Experts of a small language model.
Size: 11 layers, width 320, vocabulary 32768, 144M parameters.
Experts: 80 experts in each of 10 layers, 224 GELU neurons an expert, a shared expert of 448 neurons.
Training: a variant of SOAP for the experts, 1102M tokens.
Below are experts of layer 4 (counted from 0) of a mixture-of-experts language model. Rows are named router (the router's row for the expert) and show model dimensions 80-119. Each number is 50 + 12 x the weight over its row's rms, rounded and kept within 0 to 99.
After each expert's rows: a language model's description of what the expert responds to. This comes from a sample of Wikipedia text that the model never trained on.

# expert 69
router:56 43 39 56 48 70 34 69 51 51 58 52 56 61 47 31 36 55 62 66 63 49 45 49 31 64 36 24 44 46 52 63 41 24 52 51 45 65 38 43
Last three digits of years split after 1 or 2, like 2-014, 1-998, 2-006, plus other three-digit numbers in tables.

# expert 61
router:72 52 44 50 67 31 65 37 20 32 51 57 49 54 69 49 69 59 34 39 41 58 38 74 45 52 39 87 43 53 50 71 51 51 57 56 51 52 35 29
Pipe, semicolon and colon separators between numbers in statistics tables, such as "4,196 | 48.29%" and "Home runs: 11".

# expert 53
router:67 32 45 40 55 35 25 42 71 31 50 67 70 66 38 37 60 63 62 42 34 64 58 60 71 59 61 35 38 62 55 32 55 44 40 51 47 62 25 58
Tokens just before punctuation or cell breaks in tables and lists, such as w-reck-ed, sp., North-ampton-shire, Total.

# expert 63
router:50 51 47 63 61 39 46 65 34 33 64 63 68 47 44 44 56 44 62 32 38 26 60 45 76 50 53 57 39 49 57 43 57 38 51 33 71 53 47 61
First piece of capitalized words, especially surnames and proper names after commas or of: Mil-ano, McIn-nes, Vil-nius, Hell-cat.

# expert 14
router:52 74 51 56 59 32 37 67 51 35 56 56 63 53 37 34 61 41 68 40 47 30 64 55 73 29 44 42 39 59 59 51 46 45 36 46 62 54 64 44
First piece of a proper name, usually a capital letter or syllable after of, in or a table bar, such as Latv, Maced, USS, Antonio.

# expert 35
router:63 40 45 36 61 43 23 44 66 31 58 67 62 64 37 32 56 56 57 38 30 61 57 66 64 55 64 40 39 59 53 33 52 46 46 50 41 62 32 62
Short codes and pieces followed by a space, like CG 27 and Kuga 2, plus the and closing parentheses in citations.

# expert 25
router:53 30 43 53 53 31 38 66 53 24 52 47 57 44 53 53 49 43 50 35 62 35 83 63 70 58 48 55 66 45 42 42 37 23 52 42 49 35 35 71
Inner pieces of foreign or uncommon words and names split into fragments, such as kr in Nkrumah, ioc in Dioceses, õ, j.

# expert 40
router:30 52 50 43 50 52 30 43 64 42 48 47 54 55 33 36 68 62 62 40 47 49 61 59 78 51 63 50 43 59 47 28 74 53 49 41 46 53 47 50
Nouns about people, education, elections and public life, often after of or in, such as children, students, fiscal, primary, Education.

# expert 50
router:66 40 41 38 57 37 31 45 71 30 55 68 66 63 38 36 60 55 53 43 39 58 62 61 69 66 54 35 43 62 48 36 50 46 40 54 53 62 28 54
Plural nouns and noun suffixes after a number or verb, such as sisters, employees, ation, ians, and taxobox or infobox field lines.

# expert 45
router:56 48 37 59 58 44 31 66 55 36 46 21 56 57 37 32 63 59 47 33 54 59 65 52 47 54 38 42 47 63 27 40 46 39 53 62 45 66 31 39
Closing parentheses, colons, dashes and pipes in stats and results tables, like ) |, % |, | −, plus braces in LaTeX.

# expert 18
router:76 38 45 50 64 37 35 46 66 30 58 64 68 62 39 38 59 61 58 41 36 66 62 52 67 57 59 37 34 64 53 26 50 42 36 57 36 60 33 56
Word-ending pieces like ice, ly, ates, shaw, and short function phrases like of the, have been, The, in varied text.

# expert 68
router:27 79 54 43 47 54 62 53 69 57 30 61 41 63 57 52 66 47 41 71 27 45 14 42 65 35 63 42 54 48 52 58 41 48 49 32 49 36 60 58
Values and punctuation right after infobox labels, such as Country: Italy, degree signs in coordinates, commas in birthplaces, Party table cells.

# expert 36
router:60 38 39 45 61 49 30 47 67 27 62 68 63 60 42 40 57 57 60 38 37 61 57 67 67 57 62 36 41 58 51 30 53 38 44 46 41 66 28 54
Possessive apostrophes and 's after plural or proper names, such as Critics', Eagles', Penguins'; also scattered word pieces inside words.

# expert 0
router:58 32 43 48 61 43 34 42 70 35 58 73 64 63 33 43 61 67 58 34 35 61 62 62 65 58 67 43 40 59 57 26 58 41 45 59 34 61 28 59
Word-final pieces and suffixes finishing a word, plus verb phrases like was built, named, found in; also CJK byte fragments.

# expert 20
router:61 41 46 54 62 37 28 44 72 36 58 66 67 63 38 40 65 58 57 37 36 62 53 61 66 57 56 39 41 58 46 29 54 54 43 56 44 61 36 53
Section heading markers == and ===, the suffix -ation after a verb stem (recommend-ation, deterior-ation), and verb-plus-article pieces like "ed the".

# expert 22
router:61 33 43 48 63 42 30 47 67 41 55 71 64 64 34 42 63 57 63 31 34 62 55 55 61 54 61 35 40 63 44 27 51 49 47 53 43 65 36 57
Multi-digit numbers in tables and citations (132, 70, 645) and words just after colons in titles, like ": The".

# expert 56
router:64 36 40 47 52 32 26 42 67 32 58 67 67 62 37 37 61 63 61 29 29 58 62 64 68 61 62 32 45 64 51 29 59 42 36 50 42 65 25 52
Final suffix pieces completing a word, often in names or Latinate terms, such as -eline, -ions, -ates, -ities, and the abbreviations sp., v.

# expert 33
router:42 62 48 55 48 55 46 40 50 58 34 55 64 47 69 54 60 70 50 56 42 39 78 18 48 51 60 38 33 74 38 60 71 28 61 56 66 58 64 38
Nouns for media and entertainment such as film, music, album, song, video and role, often in headings like "Music video".

# expert 64
router:62 37 46 29 48 73 75 45 53 65 33 41 45 46 42 47 66 59 44 49 51 71 44 52 55 59 59 62 68 38 45 64 44 42 68 51 33 61 50 28
Lone first letters that begin a rare or technical word, often in species descriptions, such as f(uscous), p(eltata), z(inc).

# expert 26
router:64 35 39 49 63 40 34 41 68 37 60 75 68 65 34 46 65 58 62 33 37 68 56 62 62 55 55 32 37 65 50 35 52 51 43 53 41 62 36 53
Tokens ending a phrase before a comma, period or cell break: ordinals, years like 932, place-name endings, th century, club.

# expert 55
router:67 37 44 38 58 26 23 45 69 34 56 70 68 65 42 39 58 62 61 36 29 63 55 62 68 57 56 36 42 63 53 32 57 46 37 54 44 62 27 52
Second pieces of country and nationality names and citation abbreviations, like B-angladesh, Saudi Arabia, Vol., et al., American.

# expert 8
router:62 28 46 44 68 44 35 38 66 37 57 69 66 60 36 41 53 61 62 41 36 62 66 66 68 59 63 32 36 60 47 31 64 37 44 57 35 61 32 55
Word-internal pieces in section headings, foreign titles and Tibetan script, plus coordinate table cells, such as Ch-ar-acteristics, Lat-ine, °W |.

# expert 67
router:48 60 55 67 30 64 43 50 41 68 54 42 69 42 49 31 64 61 40 42 73 68 37 51 35 67 39 40 39 58 58 49 59 61 37 50 33 59 43 54
Pipe or hyphen that opens a new table row or bullet line right after a line break, such as "| 1896" and "- Park".

# expert 2
router:59 34 44 48 61 45 28 40 63 33 57 66 64 58 35 44 57 67 62 31 42 60 68 65 59 53 67 42 36 56 56 31 67 45 38 51 39 60 33 57
Word-internal or suffix pieces of ordinary nouns and adjectives in prose, such as St-ores, dream-like, complic, workers, social.

# expert 52
router:64 36 41 40 53 30 24 43 73 35 59 71 66 65 35 44 56 57 62 37 39 62 62 56 67 61 61 32 43 65 51 30 52 45 43 52 43 63 30 56
Sentence- or line-initial words and dates, like Due, However, After, In December, and numbers in climate or schedule tables.

# expert 54
router:44 36 35 64 68 83 87 32 33 66 40 57 64 43 41 59 51 54 44 60 42 53 43 36 60 45 72 52 50 35 58 60 56 44 39 55 55 65 59 31
Line breaks and dash starts of infobox fields in taxonomy, biography and place boxes, such as before - Order:, - Born:, Personal information.

# expert 6
router:44 65 47 47 36 36 63 58 56 50 51 41 57 44 54 49 58 29 64 29 58 54 48 50 55 60 38 64 46 45 55 42 45 26 47 54 42 52 69 53
Pipe separators in wiki tables, often fused with the next cell's first letter, as in | S, | R, |  |  |, in filmographies and rosters.

# expert 65
router:65 31 46 59 56 28 18 35 71 35 52 56 65 66 38 42 56 66 65 27 21 61 72 61 63 50 46 43 35 62 57 35 57 46 37 58 44 65 35 54
Round or three-digit numbers in tables, money and route names, such as 100, 250, 320, 766, often after $, commas or pipes.

# expert 37
router:70 42 58 41 63 68 50 64 54 27 55 34 32 59 48 41 66 66 46 43 64 64 68 62 61 48 43 56 31 68 49 64 67 58 36 66 44 55 32 40
One- and two-digit numbers in sports league tables, score lines and statistics cells, such as 0, 11, 18, 25.

# expert 9
router:62 36 48 39 63 53 30 46 65 35 56 71 62 63 37 39 54 54 58 43 40 64 67 63 64 56 67 33 38 63 58 27 52 35 48 60 37 64 30 58
Mid-word fragments and place suffixes in prose and coordinates, such as Wel-o, N-AN-D, Quebec, County, State University.

# expert 19
router:71 41 47 43 57 34 32 44 64 35 59 76 61 63 39 36 56 64 61 41 37 65 60 52 66 60 63 36 42 65 50 31 52 53 37 52 45 64 33 53
Word pieces and function words inside running prose, such as ating, in the family, he had, or a thousands comma in 34,000.

# expert 28
router:53 79 45 38 61 19 52 44 73 62 60 61 48 58 34 58 59 48 43 50 36 60 39 74 46 26 71 44 52 52 59 63 41 48 41 45 47 60 82 42
Double line breaks between paragraphs or infobox and text, and the == or === marks of section headings, such as ===Mayors===.

# expert 39
router:42 59 59 42 45 31 27 43 89 60 57 49 55 55 32 50 48 69 63 41 47 48 61 47 57 31 26 33 51 43 33 49 34 59 43 49 46 56 37 36
Category words at the start of encyclopedia articles, right after the title line, such as genus, constituency, municipality, American, electoral district.

# expert 13
router:72 38 43 49 58 33 35 44 64 28 55 56 62 59 39 35 64 61 62 43 36 58 73 55 64 69 59 40 40 70 40 29 51 48 39 57 34 61 30 60
Word pieces inside names and words in tables and lists, plus periods and repeated tokens, such as L-ewis, co-ed-ited, x; x.

# expert 66
router:20 56 41 45 54 47 42 41 76 36 57 50 59 54 47 49 70 68 51 32 68 72 36 65 62 32 44 45 51 43 68 49 38 67 23 50 48 56 46 62
First capital letter after a colon or pipe in infobox career lists, as in 2007: M-allorca, | S, | W-CHA.

# expert 29
router:43 47 40 53 41 57 45 42 82 68 34 52 59 55 49 46 58 60 60 49 16 50 60 54 66 46 56 56 58 68 66 41 46 43 49 54 50 53 53 47
Ordinal suffixes th, nd, rd, round numbers, km, and compass words, in military units, coordinates and station data: 14th, 200, north.

# expert 21
router:68 38 42 38 47 48 25 32 32 57 64 41 40 61 55 53 36 46 68 49 40 52 66 56 31 63 57 71 36 56 56 45 73 52 46 78 59 48 31 42
Single line breaks ending a table row, list item or heading line before the next entry, such as after ==Plot==, after a club name.

# expert 57
router:71 36 44 37 60 34 30 41 71 36 57 70 65 65 38 37 62 56 57 36 35 62 58 59 65 61 58 38 44 60 49 30 54 48 39 52 48 60 27 56
Infobox field labels like Date of birth, Class: Insecta, Founded, plus dollar signs, score numbers and mid-word pieces like ating, ania.

# expert 23
router:56 72 58 26 29 49 46 39 51 31 49 30 29 47 52 34 33 66 41 73 60 53 36 78 38 59 62 71 35 64 40 45 58 61 36 24 43 50 37 49
Past-tense action verbs and phrasal particles after a subject in sports and career narratives, such as fired, ended, left, made, out, down.

# expert 48
router:71 31 44 33 71 42 20 44 67 44 48 65 59 68 37 36 62 66 50 40 38 70 54 59 64 50 58 45 38 58 54 31 53 49 45 45 42 70 31 67
Numbers after hyphens in model names and codes (MD-90, F-86, KOSDAQ 063080), coordinate separators, and articles a, an, his.

# expert 17
router:47 28 31 50 77 40 50 43 86 39 69 70 77 60 50 65 53 64 57 54 42 53 54 53 52 48 55 42 55 48 48 36 52 43 30 57 52 53 30 74
Short vowel-heavy pieces inside transliterated non-English names, especially Iranian village titles and Indian names, such as Ham(adan), K(uh), Sreek(umar).

# expert 3
router:58 38 48 55 62 40 33 39 70 40 52 73 63 63 27 42 64 63 49 32 48 66 57 61 61 56 62 41 37 58 58 35 57 50 40 50 43 70 36 61
Decimal points and pipe separators in statistics tables, like 3.86, 31.19%, | $55,450, plus occasional articles a, The, of.

# expert 31
router:38 32 46 56 50 45 41 58 64 47 62 66 71 59 23 45 35 67 51 56 71 59 62 43 63 84 43 44 71 40 69 40 41 58 32 58 33 55 33 60
Given names and name parts of people, often at the start of biography headings or in infobox lines, such as William, Edward, Richard, von.

# expert 12
router:70 43 46 46 60 32 26 45 72 38 58 75 59 63 39 39 54 64 57 43 33 61 65 56 70 60 57 36 33 64 55 28 43 46 41 55 34 68 31 59
Numbers and cell-final items in sports-stat tables and semicolon lists, such as 1, 10, Islam; plus occasional word endings like ended, eches.

# expert 27
router:48 38 38 68 73 51 51 67 61 40 43 50 47 57 46 40 44 55 50 63 54 30 64 65 53 40 57 75 61 51 39 55 27 32 41 55 30 46 44 42
Short consonant-vowel pieces inside surnames and rare words, usually right after a capital letter, such as Fl-ourn-oy, Per-ret, B-ör-se.

# expert 49
router:70 31 42 34 66 50 24 44 59 36 56 59 59 64 35 41 63 59 72 46 37 63 59 47 77 59 59 44 43 72 48 19 50 50 39 51 38 62 35 53
Decimal points, colons and pipe separators after digits in climate tables, schedules and track lists, such as 27.6, 18:00, 11.

# expert 4
router:61 28 47 42 52 41 41 56 57 66 68 50 41 52 83 39 26 47 54 58 28 53 74 40 54 57 51 62 50 68 32 56 64 49 36 58 41 56 68 50
Past participles and verbs after was/is/also in biographies and media articles, such as published, released, included, won, recorded.

# expert 5
router:47 48 33 65 65 52 38 43 71 28 64 45 55 61 43 41 65 60 48 41 31 45 46 45 26 54 51 36 36 57 50 30 65 55 33 39 62 54 45 60
Final nouns of proper names for institutions and places, often in sports tables or results, such as University, Church, Cup, League, Street.

# expert 44
router:70 25 38 35 61 33 21 40 63 40 49 67 57 63 34 37 56 55 65 36 25 65 51 54 65 51 63 47 36 66 55 30 58 47 37 50 41 66 23 60
Articles and possessives like a, the, his, among the, the nouns after them such as treaty, population, and digit groups inside ISBN and identifier codes.

# expert 62
router:39 70 19 52 33 46 34 56 56 38 51 53 52 31 37 57 52 44 37 60 77 49 33 42 27 43 42 66 44 54 33 47 58 48 64 42 45 64 37 49
Function words like in the, of the, with, by, is an, 's joining phrases in running prose, such as worked with the.

# expert 38
router:75 34 61 27 55 47 75 56 38 48 37 59 31 62 45 76 43 50 53 40 62 77 60 45 22 35 43 15 51 40 31 38 33 54 49 62 58 38 65 30
Generic nouns after the or of, often before a plural s: field, school, round, post, group, government, teacher.

# expert 47
router:46 49 59 36 64 46 39 50 71 23 52 57 57 61 59 45 44 68 40 53 31 52 49 59 61 43 55 54 54 57 55 50 41 83 49 48 35 57 71 67
Field names, units and symbols in chemistry, vehicle and engineering data, such as Molar mass, Hazards, Installed power, Dimensions, km, mol.